{
  "num_hidden_layers": 11,
  "hidden_size": 448,
  "n_experts": 64,
  "experts_per_token": 4,
  "d_expert": 64,
  "d_shared_expert": 0,
  "hidden_act": "geglu",
  "moe_layers": [3, 4, 5, 6, 7, 8, 9, 10],
  "router_score": "sigmoid",
  "normalize_top_k": true,
  "routed_scale": 1.0,
  "balance_loss": 0.0011,
  "balance_bias": true,
  "router_cosine_scale": 14.0,
  "init_std_router": 0.0235,
  "lr_router": 0.00102,
  "vocab_size": 16384,
  "norm": "rmsnorm",
  "norm_eps": 1e-05,
  "tie_word_embeddings": false,
  "optimizer": "adam_hyperball",
  "learning_rate": 0.00528,
  "beta1": 0.9,
  "max_grad_norm": 0.5,
  "batch_tokens": 65536,
  "max_seq_len": 1024,
  "train_tokens": 406000000,
  "max_steps": 6196,
  "dataset": "wikipedia_en"
}
Below are experts of layer 8 (counted from 0) of a mixture-of-experts language model. Rows are named router (the router's row for the expert), gate (a neuron's input weights, with its number), up (a neuron's input weights, with its number) and show model dimensions 112-223. Each number is 500 + 40 x the weight over its row's rms, rounded and kept within 0 to 999. Numbers have three digits each.
After each expert's rows: "comes after" lists some tokens at least twice as common just before its tokens as in all text; "mostly gets" lists some tokens that are sent to it at least half of the time. This comes from a sample of Wikipedia text that the model never trained on. Tokens count by the router's weight.

# expert 21
router:447418546470478549524548515475491518469483521522410528487470511459503427454488506519529473501499532430472448493550504533547510501537486447511473526480450575512478465607485569462514531492515470550554499557509504485611497532451492439527453555544588454484547483511523529350485566507499545468494572463504511458483463602523404474517555503509
gate4:554490440502446442507465512597496486502532524554520518507523493517471492562543478430512574549446533566537577515517550470440454431488420497505480473484472511451481490545479532500556503557550523501495476588523512474427453551440551524486475568526538488566473465404449485515493573510533573488504486512412541507505462499470482554475426539452
up4:546456538448445536489439555509510459471507457529532489477559450499433541426485514527604446492481501514483540552502488544427508460483484485433456482537427446549492467481571534502532526526529500528506417555461485436491525440424523497530496512422519497544470426541500501526448530482515505451437488457540493524531527493539464451484531508560
gate5:527519501473476487446494515531448476470470485533507460497498536555524462509557490528542430442517460497544497539513471463529478541489457516489435518507525662478490505541583525492560458475539492532434500531483498488461477533518558542484480512603533479574526525433515486462504499492502469508450484522511584547496479540533424549460511529558
up5:536531515482515484514520415534546557575547551485457484462468456445516577458499478491445467523540513435455459397455475526532558485589575490511498496485458435475484509442445521458482487581468510488494535541516460478499574459512479501514516482494502494461490558515467538465483500492493499486500606404491482486541480471493496442467498471461
gate6:527474516502467523516468473449481497495475502478563508430488526527568503437477489496509482531505457542546531505511508474506453388471504546454524467538496502529524466460441451482556519475534452505552450524493471537514468543434513432487490482444551527519473446529550557575495540465434497442473527493566460526513471520503459498540488601515
up6:482488438511526469509499592564526508487473483560411499582583517500450447587527489482517513514547510493558445491457490502506437554553497523553490408406560485443476481577579437539453443484498514428428571529424464500517528444515444590470495533476441521501520495495487457499507456443489472483475484545447491591495485531547522562526493495515
gate7:444498541463513503410522444483485476529450545487469571490534418496502502558472564539469518497502539474470521535525532467535447551556505523495584484512560515537495534495552452488448504496506508516504538483471506508464518457538446586513429516487515480490469584564533448468618495526514511516469497560516401523533507513542534558472474385478
up7:482523403551505463470471437425513461492402573520424550490449465539462448484540501427510475494475519476482556517638504532492512502440485517547539471459465556491423496549485476527413540483509469416456479489504528462538533549447461506537457504447480434546451493544433453501556540581495525514607456501525504460497486448530534480437531511448
gate8:559432538452379535510538545534446472484519543527420497534527487530509487508547563480514531530553486446526467541572484540469522437489458526477424490504524534484517444481480526523543522478548498471502463469481572441450515506502511556587404572478515396483528473528523546469531546510490509498458556500560513502505437512515447546515508491537
up8:425575490560575525473413504513541489533425390439531502509508540469495531490481464477494480489472493534548513447403513477562508528487523582504522453529498494543530570427529454447413452541498484472509542526537471615558442490546474457525591451468497597482501508496504422554441494501519527470551432507498529529528505522457509453469521520519
gate9:547520430538489500463532470501478516524547487477512515482541480493527504469467559498460496566530455490504479446499436555481542492487507531504519522449494518469489511482463466516480524425497494544528514441560486607463513536555513483469539477513519553510501520490458449537520495526444520535580503530489541417466516483560449515491423487488
up9:539481494509536461523486553493543532489490525494476488517467554558462534562545514509453502488462463495555455465477504549512555419417511429514473508497488536515489516526506496554531548540528550499528497525461498406478412485447504496480514534429459492530436497528441514511552492497402557476542483547447454501542492551529471433480529528433
comes after: " |", "0", "1", "2", "4", "5"
mostly gets: " metres", " Succeeded", "/km", "Gls", "*\n", "|---|---|---|---|---|---|---|---|---|---|---|---|\n"

# expert 24
router:423454579514508565613434516498555481458457514542374488528491564471557467495469538544516494501545547420520420510467497481525560531525539506496440548502448511574513452573489555526459467526494406509558521522514510602575525468520493528492424527556559510446506461493550535414472494472531522504492538517521513527498539540530426463538551491464
gate0:527481551498563544505449508532453520496514503512490469521461562527536499529458493579512506488457533512461521472460500491557532522429570505535529520590462537501482550557524494524508505550520486522546574515505505539492477446489527423449471529524448557564503493439481502509521570502531562514498517580509500526494535539454446429518528537532
up0:510500482428474523478582511518474499480508514464506489464541486438480513546480535476540439478604494549510462539510516521467563456492422547485483461521525491513539452478510461418426471475422478534513469507461507543501470391559506531522538482514562486472498485476552488470424409584466478564483538426561484549449492504517523479450553510603
gate1:536550517581522499497571478460501520524494556469474545469453504464499436492529415550444462465503559433517513517485545513480530502471513469475519396518525445515539507515417455542540511491541467493454486436516533489469534506545508543483470430451474509493455558531460527502436500454499575527532457517502563530498480456503511450584550493451
up1:491480521495520510450462511515580534475589484517554430425487485487500475491481543499479457463546522549446469527465503505483482562430493478469479554559449524466455478477469524513450522454509525568517549534488593498518482488459528465449473497501518537471486469443531549424461490528574475478548494479499496562503504492497525433533509519472
gate2:562480491482433479514431532546476552549458399497539493497515430483496527488440554568469509544495478525457510494493427516509459516460568485508503464546439466515493429508533448497622552492527453470470485483460512434511520531491485481469425477552583407508547562451526470521458429508571514511427546489522475487450495422462520512448538517475
up2:528537444525492571471533495525463494572480549576442572450478531497489462501523464480486508430458525502500477447491467524471510532518543523535452490428445527485472573538501477526511534479543431501549445438525435473479446549489503566500579517493474458506416486536541479509511553527494473479538436446455493504535478461530491499542446497508
gate3:482522473551463536418505458492536515486560531531533521460565489503527516502517478484501461477458577487474499475537547460417606509473497512490501507524535578424518586467525509463448486487480534521500456515593545548382524461517550458472557509552431545581497501412441484470520501509527550503523522514540469567476458466434474481558482513575
up3:400552579478477549528407505553467528538542521516457526557569509464494458431516487467531511493578470495479518501488494526519480507610511501523507487494464428556509507527497556511419502458519468487540442481463478551516531429514509511546536510572550478453531497461525520520542496447488441506472543440548430516516558507435437425513545419511
gate4:580497499522501494523479488543496514494474493513564491546535459480525539533505476461507568536445560583503523538532521455402458427527478526507538452483496514480507520529461540543548552576539538464491559544479561483463478529456485539411471467522537497493472460437450514480471543473484571543480484533436529512484475440524545497478455495436
up4:575525523446473495531471561579502496514533446504509488462559506519487542428482564522562465547538515481492528534508462522464471446495528497463538486561462437529452480458522537532473481554515504469482518490455499481532523480511569475528480551435429498530477488488506489510501505413474492507505507430501505528491574422515503475439507439543
gate5:542492481470487551469485492487471483512439438506514445513441478505529467556541507551474387486431477546512525530467489523514458478492457470466513464498525588457498512540528444540563499504448477422519524569499484494483492539486554507495492531480543478527563509418521491457462513477541564542435535532457528562533555450558500532477492519487
up5:528522534469497461544474408533478602541534506472477479485485472457493533472470507538536504426565553493493512529478498573565530503575568489528441466516431458481488500449472487417473501563494526507512543497555525455483576439511492429462517544569460528543473548526481532525457535488426450519486499430519507486504544439435525459569480543524
comes after: " of", " in", ".", " at", " to", " by"
mostly gets: " This", " this", "^{(", " pres", " Also", "This"

# expert 28
router:433475556482509574543482499434467503480484518541366520537516560445516479414439493545535461442471462495516439469497478497531467511527534532571463541444465487536530471600437537404496508537479540534574471521496506470579499527489519484548479454525560566440565495533488531411495496594531540493502512456525514508555497565512446457518467472427
gate0:516501563498524619495470528535411545453477572474471534505425544470453495474467486609493486456464504511462552534515502488498489559443511504546499495585450507516528514575516508457486541547593520555532549511476541483481500565447599502498500488473504494505528453465464512516524475481566514473450466476497474460512496551465558505546555562529
up0:555506470518466519504435518539520528472489484446522445433606506515481435563462517470574422458540453476553511529463510550483457496438487505475420475475510511482562463529524497511462477503456472475592490545448503503483519481557521518536513492490491522479527486480529552486492463566434483620458509476531527636547519534507464509457555493573
gate1:541515506565487511519542441421479554492524538574521563477463466442471473508537409513424545464475522476588508558494574519544518571488516496465515383513541375509448498503498455479537479505558463523416418438498494483493510442501522548498499483496476474475437580475444496512420502449420519502493432471470530478517462499501559503542546478471
up1:536432518450566544485458514537553522434563447554487456511447491554412486511457503556493490457431554525496441491491442534517477487414498470495463463546411504501505572512537532528460533473457532530448470512416574467527448510485569480486515490461540563468567513474505532442498496528600552427463499502548486507540508535503469430480494517448
gate2:490474509485501521501496527526452531537529406452547447495524453483534523479472518523491596571509449542473505451500474524491493479496552466503508458566463534509516436510528500493540502531499445481437461492502484506524499508522430486490457489485569437496538517476477486541445415474514504525465501519543482508465559457438451510469527479472
up2:492507450555494597529550442530418493517451463655459583466512522489505468504516424523477510440485507498516559453493493469471520497490505547562481503478463569502538548578503553485501528519488443512574492459530467498483433526507476614527552491447524425510420539522545445504502566552501469468572482500449499457508466522548483492525468507500
gate3:498505483555501529427475465510523538480565532500528527472537536479557523498545439514477467456454465433504511474591490479480545465536541479500483514504508484442433557443549509472524561467528531493505495462579538511420534491489567511473524482541439570544464543448489459431443469533508509496460542509477456538441484451418480536560470490517
up3:436579549501465591589452507478481515573548481532449479550558462433503482417479513464579506481561514498500499529478530509489464543559492515498449498476452500553542510473510541488455488445507490433525465499521460526515509476463511488556546491536563478475561448472518496529563506502502445490471459451530442552569495510437465410489546497507
gate4:494506444494512448525456501532421477462509541509560495523513516504498471544517501446593549496461568521557552515533576474435451490544443564466481444430498512484508481543462487558507496588513542459509518571492494462447468505425547539413487518489541549495449442483495477515483546436523575463549465503480526585502499467484475532503426545484
up4:519506517475471467527421557496484452502512457491508490469575520521442519457511554487629520520503527511528553510512499525406462467494517502423518489519454474538525465488571523510518451542534492437538512548451484480501488438445496480492490521433529513510433450504505509545455482479503504422498428468572481522539536490537473482444463540504
gate5:532494506420509507434531454507485496465457435535523445490494531529495441569544479546462381441476470514493466546521546523516469592490491510458538504548509545570526483529476498512543479526465525521513520562464498552474549466585536494528493476590492511499458526447474481451452496544512530520488516468484561619532498484578453574458460525516
up5:571574534442567407507530471522520545527520550438473515505485465490497568461574529498486507500517540448534453488441485510521507470576583464445476459467469474442479475435482462512520515578506506518526555530509513410448557431507457475543526499489512544469473497510466507533412483451501442494539520489498488463505523484440533436461491527531
comes after: " |\n", " |", "-", "|", "\n", ":"
mostly gets: " v", " Robert", " David", " William", " Richard", " j"

# expert 31
router:495476572543528492556551472447491460516485521529418519500485523461470512443490539476533542472490495488516453472485497551516481482581538455518513526480418531533491441532466505528455434513500462514543497451499549521577505517526449443505434503607525547509503515531494477317565453523514515491561570481544459522556487531544447467500533479422
gate4:536500514537524425479512489557434458487510569510565484586489483519540512526564439443546534527468480562497513470524551449443476481518473490486507432484509498474494470533424487507549556540517534525474511557498545474457461542489542515404481531535538552538467468434479474519520540439490542509541476551500515503489473465503543595465458523442
up4:594480533447466482547444572517511509479496502571473471468575476522472568419521548523561505529514470485517539523579484505450493460446542478439521465552474441550451440469554551528477484536551537462538481513440498438472474481442552443486520510449484497572428523474498523504452484478491549465507449470539507519471545521515458470492466486514
gate5:543533504484533439452487510527535460553454469573504430518494492554587470564579511530483460484469461495505559528487526533557465496456461486469531521534521561484521568518537504582530461455461496467488500577456478496487464542470526504505470549541568507589498499417586419459535452550523533506472493547400561519554516514598427529465491509477
up5:592484471485502429480513442525497485511534520461509515495453476451515567507517498507568480485538541412528477473472535523528531498545539443477495491440430499485420560439460454480485471536483477507496510522529506474415578415453495446487502477544541532505470488501506555464449449503460491501513567432524506508506478460437521482539506436477
gate6:584522496452510491485471521432518488497423509452540550535466556540490519510525446535505434491496560539482570527489495477556506428462490508430575486501507506515474443435511477522543467540527498526494524506443522492501448537438506455446503518480487487514477503516536541573494486399481499478474543471572442521507391535546537471533516566543
up6:510451466545493449527482534522491505481470502580440480514521527516516492558513464470513545511515402526582531518460516515504411521562570471604497413472496500524447547532476459500501463571504482464462549595416416464489468443524479547480458495489515491553492489493527448464493473536465511477440520532432466570480468573589508526501469568439
gate7:469492537471556561428511465510514447555468518550522486551498453558425460573506468470438447455515524464461551536518499474478518545580470534449523476506517501523498491479523434570547499503544441555523447500501495535464518449520473537439481495540526483435446508552491441485549490497553509571515463526457497486491509459542504475541464406535
up7:497542471533554498506470511454475432567420543506474568517465423510458522524519494433499528477495487462492636532555526512508475450431503427496557489463453535504441508558455506600456488510513482432503415477515513463481522549445484513505419522476548482491456544550459410510540538531498441509631457469462519450474479446528566399469513511471
gate8:547473481524420512528464507496459545511538507548474507528520462536472526465518544471468455465484473481477517559569547552490530465497476508512494494512462509461481475509533457557500525474541485463483559516479550454541546487479463500577402539470494440492477460437453563468508490556472545459499557487504536547496451545533461556484516524498
up8:429558546483533534456468503520495454505415458441507491465523503502506501557455506486523523547530503450562492461392492467504501542482545521489464479564576488517521521474529504456490452527534533440477529483538470534464444526576498497576556421451477587459566496564571435554477552482514494501497462508519504561514502493399480508514507488554
gate9:564518428546498473485474430509438510498546492472441525498514469459491479475500461483477492549519455434521435496479500522455522516519509498518497491462512505519510519466459514502505513434505504507506591471561498573424515518545516467460522524503476537468560481459433439490580478498454512565593499529493475432532516475542450576428466464450
up9:510420483521486450528490558509562539491390519479525509504450530525448512548533527510457497491463463553508553510477525536536589427444474416522536464480516515506453539581513465539509553537499521506516529559457451413501450491445517525459528505437496465539474446487428496536484485517482561437515465561487499497511483552561451441517553539461
comes after: " ", " |", "0", "%", "–", ";"
mostly gets: " pre", " UTC", "|---|---|\n", "-STARRS", " Ex", " ex"

# expert 8
router:454494525480513536534502505440442454493468484463412463464476532439527457447510575457523502446529533532483490469484495479532511543500504520511502478482476552582507458548507508430475522462414476547544519518519488508577481501492481479505468565530478514481517477538558521329438493548548498513488562492559481502553508583540476412533452476455
gate4:579513475515522453485470504563440482449479529526540517531512495538502521548577460466489503499490565545482518511537571445479499469537474507494512455531497516498483515476405501490498449542489574511461489587475490481468463500461522518450468530516508519582481453433474487480523501480510568522539481515472549498523461487442496530533458485465
up4:568514540465461474553438544493494445490509485537514482506500504545463552420504565512580486538529499504502575518576518506482538474484532498464511551553466464524469416489563500503504469565519464449516540536490452415479480497461567486476514517506497476552522485516544495517449453457493519426514468478507528507474509478536478477483472482500
gate5:495529509442489499485504491496475437500459470477520426511468481581484533537521517571539422477442488544501535529535495542488464460495498521470541441525574525433479537490493511474581477416465540496495493577440482496500498473486542523464476478615553471496562484441547500455521570477583473510485546493468526535574480451574450520489512533509
up5:617554513518560456505485486479483593447534515474511528448511499503499528490476496535549503491586532446503484486495492485512531526565522536480437463523427537422492508508427462438476470583580442486497486499586544490461597456449543531520549579455490502486486519533432535498400508533461451483510529413468534474508503520398474450517477495482
gate6:494503524461489541496425550489532548516432507482554526504526549490501504536470490547524455486519566563502488524513535484525493465471439480434540471499450459490509480434477506473501507538530550451469502437446464513529446586471544463505503560417480479525484489459538552542442532428475490430424500503500529492497447520497505510552516570532
up6:551456463496527473521527525477478513463465473553395489537526511508475479530536469454486498525525402563545536457373458509488421501578531563527523478469574462455419495553519496520524453513471494493470533598451448480529509371483481539412499468511514478502446490506474441484461477486463463508469510489467487560495519553541515556506472519440
gate7:482497481449478520438513492542480525556498470547455516463488462509490474546500512520493423460520520488467575485513541523512479527569483511470537514527566549559506508482537449449477467475518495510499514519571521572481474418586524532465480549509527425498477563564513456488597480473561517556476465510495429468509480472493502509529475378498
up7:461531390500514445495480526452501481502412551546431561481438481486438508520524466415436523503486525486483606491615558511480462434443498494545556441470426512531443507549496488521466542468559505422494570519503496435509452539436476556470433562397497514509477492561445452519510488455419466521556439471520534512490446443478498472457521508415
gate8:507465489528400455516532537513458487504517520540499544520566525548490529440546569481452520453504478547546518537542465501465488472465466496517479466532487544497494490478532485548553534459524482436465547507540600547523529502541511526603445555412530449478547490522520564457466508534531513488491515501535491553487548580489437502490512532539
up8:452535550463523541476449494544539452516405452462505475565487500450484503505491442482559469545518488445505484495419483494550539484498546578484507492515576482540523535473524464452453432552559548458497444495483451534478464467543481482527559465485513553548526508503488397561507507529455543479529479529566486540523457504437505496515514498519
gate9:531536481568505460477465449492480580494538465463515463475532461521513443461458473495424508552475405443556461504448507509473499462510487540509501523417486513450468513472459459469490509451479499523510519435566466556415472523551530487490495518518520518471518489491475466535570498499470525536539498535524417444525513490523480540491469565524
up9:517445466466485458507508569528550559510450553492511483486456503509458520567532494482483490477486506504485496519496515514537572418462523432556505497488521541478472554520513509504506524507558545490503518560485451414515394505462484504423528527448474466573443494514457487516519485526429553464515439541437459473530465533553437447539555493415
comes after: " ", "0", "1", "2", "5", "4"
mostly gets: " set", "″N", " put", " ran", "|---|---|---|\n", " turn"

# expert 36
router:424468527567556531560537491477539518485557512541358493527492546474514455428409478492540491442495492451479462430468477472508433508519538553514475532401428520537502569516510552538500467500461507536606466507517453464535501516458480481547547483574488502498577448509487514320479549512546469481559514483496455447532544564527426456533520507476
gate4:523465478508531427507450524519513497500493559510560461505497436522517524533500495447574545524426484535538567514519530485408480511526507539504557499436466466456492443577513472493487506551536581445499520542529515520468476567458548500442482561480540482537485389494462468498493571460561564491512426558440478525482487453477543509466408518523
up4:568454521445534496530458522517528477484504492498534498501534458529455587482519570503611481522506480487485540496501483532462473467496532522456515520504459453507495469481601494480513513559555502457505515560437488488490529490460552493496508519362531473527452456540477506563462488514522494476504425464511487497494551466556517471489447529524
gate5:458481516478499525456495411518492479478463456542495473467530508579538490516471493504539400479445478554544490482511575519530475535485417512515485533461542489525440521564551491499537469464426581466473501525447461531515486475507550497487525463571490547536507514475506516433502547529538487503464505483466510499495530460605400519528402483532
up5:538556510478506442505555486517498533497553552441530560498460488473477535433523548504508489497532565489505495513524540544524508450512566482440461450480488539449453478467464473471501501581555499471468594536603584427423549507488471471527506508522502499457472531516511522519395480483482513506481525477452526484498479448398532464492523498492
gate6:578520494435528519498472536465559516511447561494549575505465569499438503488524508571462457501481566537466521558482492498506498420482496488437535437510518511499504460476477517508540577542578511545512577440512516453516466519431534429551508552423512471499548470536537562543495503414505485391485501530585511476486442558468539483496542560537
up6:469453439558507482539487553558454511488412502505434473552553514511503440607546476418533558494552445513544488485451486494525438506555523526535514524473528475474481471566530491519487446469475476489525502626436459503515526436511437536456450487499482518533453516440517457482511461505465471517455474545460455621539497539573489557533454530484
gate7:466457542473485476450563519495481549563521534536500477475495501529464472489457561519482473439549541440449524504499541510465449530601485543384539513478488506533501492541566457452542483571503504544502519520485499472456498459526500539515518517527565530511495510506517487480539525525499510515514427579512430469523448512495507531519452426535
up7:466534406542496450503484527478554464490474509501472488513474476502486500553526454435449526570453490489507571453562543525491507470436528490561558495465476507481496475503508518514445507488518512377462509490531422534520474510492444502458428531427501511522457471517498430512538521458452470470571455447499534505495468443477543442480504533418
gate8:485479495493454477483526558556501434504471524457463511514556470546489540483540571431470514499585484508474494524536509556466496421417460521462505470406451522482460443477445538530471533517481475485522442464483535496486619564513521488566441581412551471517480449463483538470546506534464507515489546526526512487499426494516468533482512516500
up8:470532518464547543506437508475519501549443441487477530544465575482481497508513459507497480494494506435584484516440492465576552518519484524540462494591557504542550567461558444452482463478533494487495574522535490526524393506517476503555524478533437532416569504544574447520464512512498517449524481492548539573568491548445472480452502472497
gate9:557516451591530482438475468495441555456589515472501517498527492469533454539494504493480549531534406456539477460500474526486471494501541527488492444470457491562534510407452508551456509446474518551520511399505501533484474516530515516545529496514499556474566508516529478499513505487530470533533492538550481417496553502498448520473491512531
up9:536499502488476453495543561505563518505448506511560488479423484494436532543506489499429469482467502567472497558499544503549566425446499456561528470475571533486440511560448450507526561496529543456473562537509489434485437505458524454415505530482464454542428502520455466567472476526449562483494462529427467458529450480544516448564524523407
comes after: " |", "-", ",", ":", " by", "."
mostly gets: " Mike", " Mc", " Richard", " Ar", "Sim", " Alex"

# expert 40
router:447442579484499552540531495502500479489449558498440488452519512405480466428503537500505492434563469465484469499497464517573474448453478501485498525508464524540491493581458470452537479499480412503562555495499501452609541438467510508513440490555581472444484481490514516310521515514458515400444549574511517489530538538498512509515477422432
gate0:579486571538507630509444542542436541538497493472523511486433486520512448484411507565485452489506531466404545514521509528568492560451549516545441505573504565507553487554561512554576553487545482482525551497527548513477513486510501484470484511512499513505473534450427515515568587485512531495477456528538484460484574517447530548589474479531
up0:514490475531474535457476482588530525533432517501490472518592573471475497528435515486536429438555550496470469511538450582416523488511496531498477448525452470521561503460450472461368484433443441503535437519434522511469495439609534506557568531518496504504477484452572516451512462548506468586484567424538441572481480500514506416470543505513
gate1:545542521555506472463559493453480553495502538489481531468466453478472426563561405480381477472523536463563473540477530499509513576524502447489533415522551433509510485507441441553523438522556471518466477496490504447478567452503503554496451499459539501496405553521499500525437519482456505483512486524484545527522448466501583544589524475482
up1:500456514469558535459451518510567497475599476508511494490420473532429489510470501600458458465519515511479553472486441507447519505390525466483486547553480546483503552469538522574486521437444536527515545479490566494517483504509550472453527446498554480468495495466550577462481524456593573483481487489534499519470508495503498447461509550509
gate2:536518451512445503532404576549431496547536396415505478491490460449500525493504511565547529610478434534508505536521482525528452485511507501522476463524492524560491476471466496531567539478494475472445455484484486523555556478564446474484447500512558471501498526528514448523450417452576467574436498496500444492464520464487487506461522496472
up2:486522423527528531481496452480499449495491514593517566505490463497536470488510522497385531478462500508554530480514546467477489515517576550544540535455426536480520545533510473534451472495462480449576533441518434475475456509492460553531545467477477510553459502488454484515510619555493478477575455458475572541533523521516508503600450454511
gate3:496559448551466508432535421516511467477566524532554509471479484523528545419510508540462502464467564456509507480592549488461575508549551549493502487559484509405498531445507479498508510465469518517461493448607524513409514497472565478504517463493448556559451581435467466484482548488506489555528504477503491563446481455463475515556419479547
up3:420570553474500583571452489531473522544545494522473485556521453480500452495502546395551504473604499466432471506489519534523462538517507485455518479491467491521541481519523552519458502468472473442550393518518446529509551432544489500536528488552555470449524484502474507579521519482508448471478530425519460469497515519475481450505521491590
gate4:514530511508523453485508472544498427451508519550543502507525486545518537481566500470560549499444493541584522529577551484462477490511457479502481443468471467487454525524430484456504501526518487463485499561567513475489476538427523517439482545508533578483488406419459510481488546433530578499517461524450495508479515430471498525487423519465
up4:539495486418485498519474523529533452494489464491519473457534494531461563454495579516601475489548461528516507534563491539473505438506530467431499506529477474495494466523591531501497487540543478451514539577511507473523507482464541482520517523438510497542473437509492499486434508485531486453486455523508483533456556449526503504466491478536
gate5:470489533490512468484551545527494442429476472482521534533497458501457515574533523537525443499454400509545495514555544513541429568487475494436516473476515513527493537570490452555518463469465509484487525536410532520484551425447550498438520518535541501535485495426528472471502479532529484497452515516446514512538524458560468581502440505511
up5:612466507495543449497508410499547542535570569506434460522474506525525551414549508498476478507502542459455542467486499525517540482555574531480458480478507500423485503452390498450464528595539490466511535547552498431457539449554523446518507461527526460500485541467465549487423536482468471496497520449532492522515511486414471434519497436494
comes after: " ", "==", "19", " (", "20", "-"
mostly gets: " early", " Born", "Career", "19", " Genus", "History"

# expert 63
router:464491545491552519515543533516542482487486486472407516538508554563501443473490540508539491497542488519521517548451466547546463488561545557406488527519536491567474539507522557459474476479531527540513525500492534551574473501416541557495408476577543504508513467486517500352492467466515509469463533539551454473533520571523404503513484423442
gate0:556517587550533560464495545542466539552504573463493437494392504509522479503455501569440468466455578508469594559493600505530511570423505534498525522539489527548490522566529515507517502459577499537540517432527571536475487466467566479518487496521482483573530509473469488501517474513504514515485460542479422501525510527483516487556490522513
up0:535495468500462536505499489584504502485496490449541450440542514496525448516453501477490426422584576565500409516498552594494556539453432556493401499584520505568509478510493470450456419477423450536535462568460498550531521488565530480530519533509497478431539491512568529503512463505490535535439529460524498559483427528515488491414524478559
gate1:525551514565519506483541486474492585524526505506453579484417507446514445535490382470467476477536579465519483512467573496553536558516506459474560396527523474516557507486457448542520428493560483518462469467515500531458501481488494558506474452462483476535457521533510524502468444431477524489537457544510531525481487490530582545601500473417
up1:506459494464547550457456534558526494449602488488537465521462523537429484518534497557425431491528522539414491497488461543479534476432503495458489525476430514414497493507494477551458481449474473525457482520451529481515484515501569535513496524481532540488486468509552532436480507538629527474504573523533496579512502507545486508500485561469
gate2:523532469533442474528508516581448489515509417495524485500521470485538605519457536510476488548536431543460486519523495490490468496485560523476459469535491521484487449437543546500549539506507507467452436465513488474537516524532458465510447468507522384530478488506525450532467449517568489529506557530549478513435534460468422547467478457525
up2:491490451537522595476521497489444472572475539578491584487485472522474464518502485447432552410425548575514549440504463527465532503507576547551502519452453553503532551518492493554513540493467415476558520455487476507502494555471490567548571507455474447501478507522542462527459566514484426517482416434445521522549474473477506515528482452456
gate3:529501454537496544435547433512482530469556551509563552479534484498529573519533473488491469464442519445485497480564539461480568514503534493542534533530495511405512570438531493514527558431486517510514467465554541491408481431525562458463552519496431567568463526432449483490490539508567531536516531467530503558454474452453451514576463511548
up3:451592564491433541560401528536508517563517496540434491552544467487507431443508483472542481502587518525489501526489481524548485519568472543495500448475461528533500506477543545486411524496485481494512438503530496556519552475477508554566534432574553458459539471461491505529524447493439463505488488458540469533531483524480472427495539457512
gate4:529491515495538460523482519528501464473521494555525492507515442541487488505481478455467523510490556544509516548543564486440502439478454471499518448467577453483472500552433477510463528519484583435489579573458537533481407480413531508437481545452542520559444428469513503492522547442525595469532451545442492490491483470460515548462438549421
up4:552486512455520508511466591506499469480493499497483508506578514540478535434488566479544446521524517525507573565540480547452507453444527481382495479563505451512506444492534464518498467551526525441515528504453486473517489484467551472472473536412476482550430446533541533486422463456496518453498468478513530536541549460511486508403456508507
gate5:519550501419510479467507493494475482461484473521522475545487526582556466521527500551570432491504454498529530484494476542543503488541471515455516453487500574503470505526571562528562457428478511530491472531442489544450485530529503548455506516542514489588562462392511481453499507470445469486535526482499527540519531478504418479482505512509
up5:538527540513531477539515417539503561526577528405462557472522458469491568470503506487518489476539564533470453428495547508561515542556564505475449485529464490487533496495463480442473494614477450497510493543524508441515581406458535454483536467513557519445538518535503510513439460435497485516496482427541577486533489430413486418510519465508
comes after: " of", " in", " G", " F", " from", " D"
mostly gets: "urn", "wood", "én", " birth", "aming", " Prime"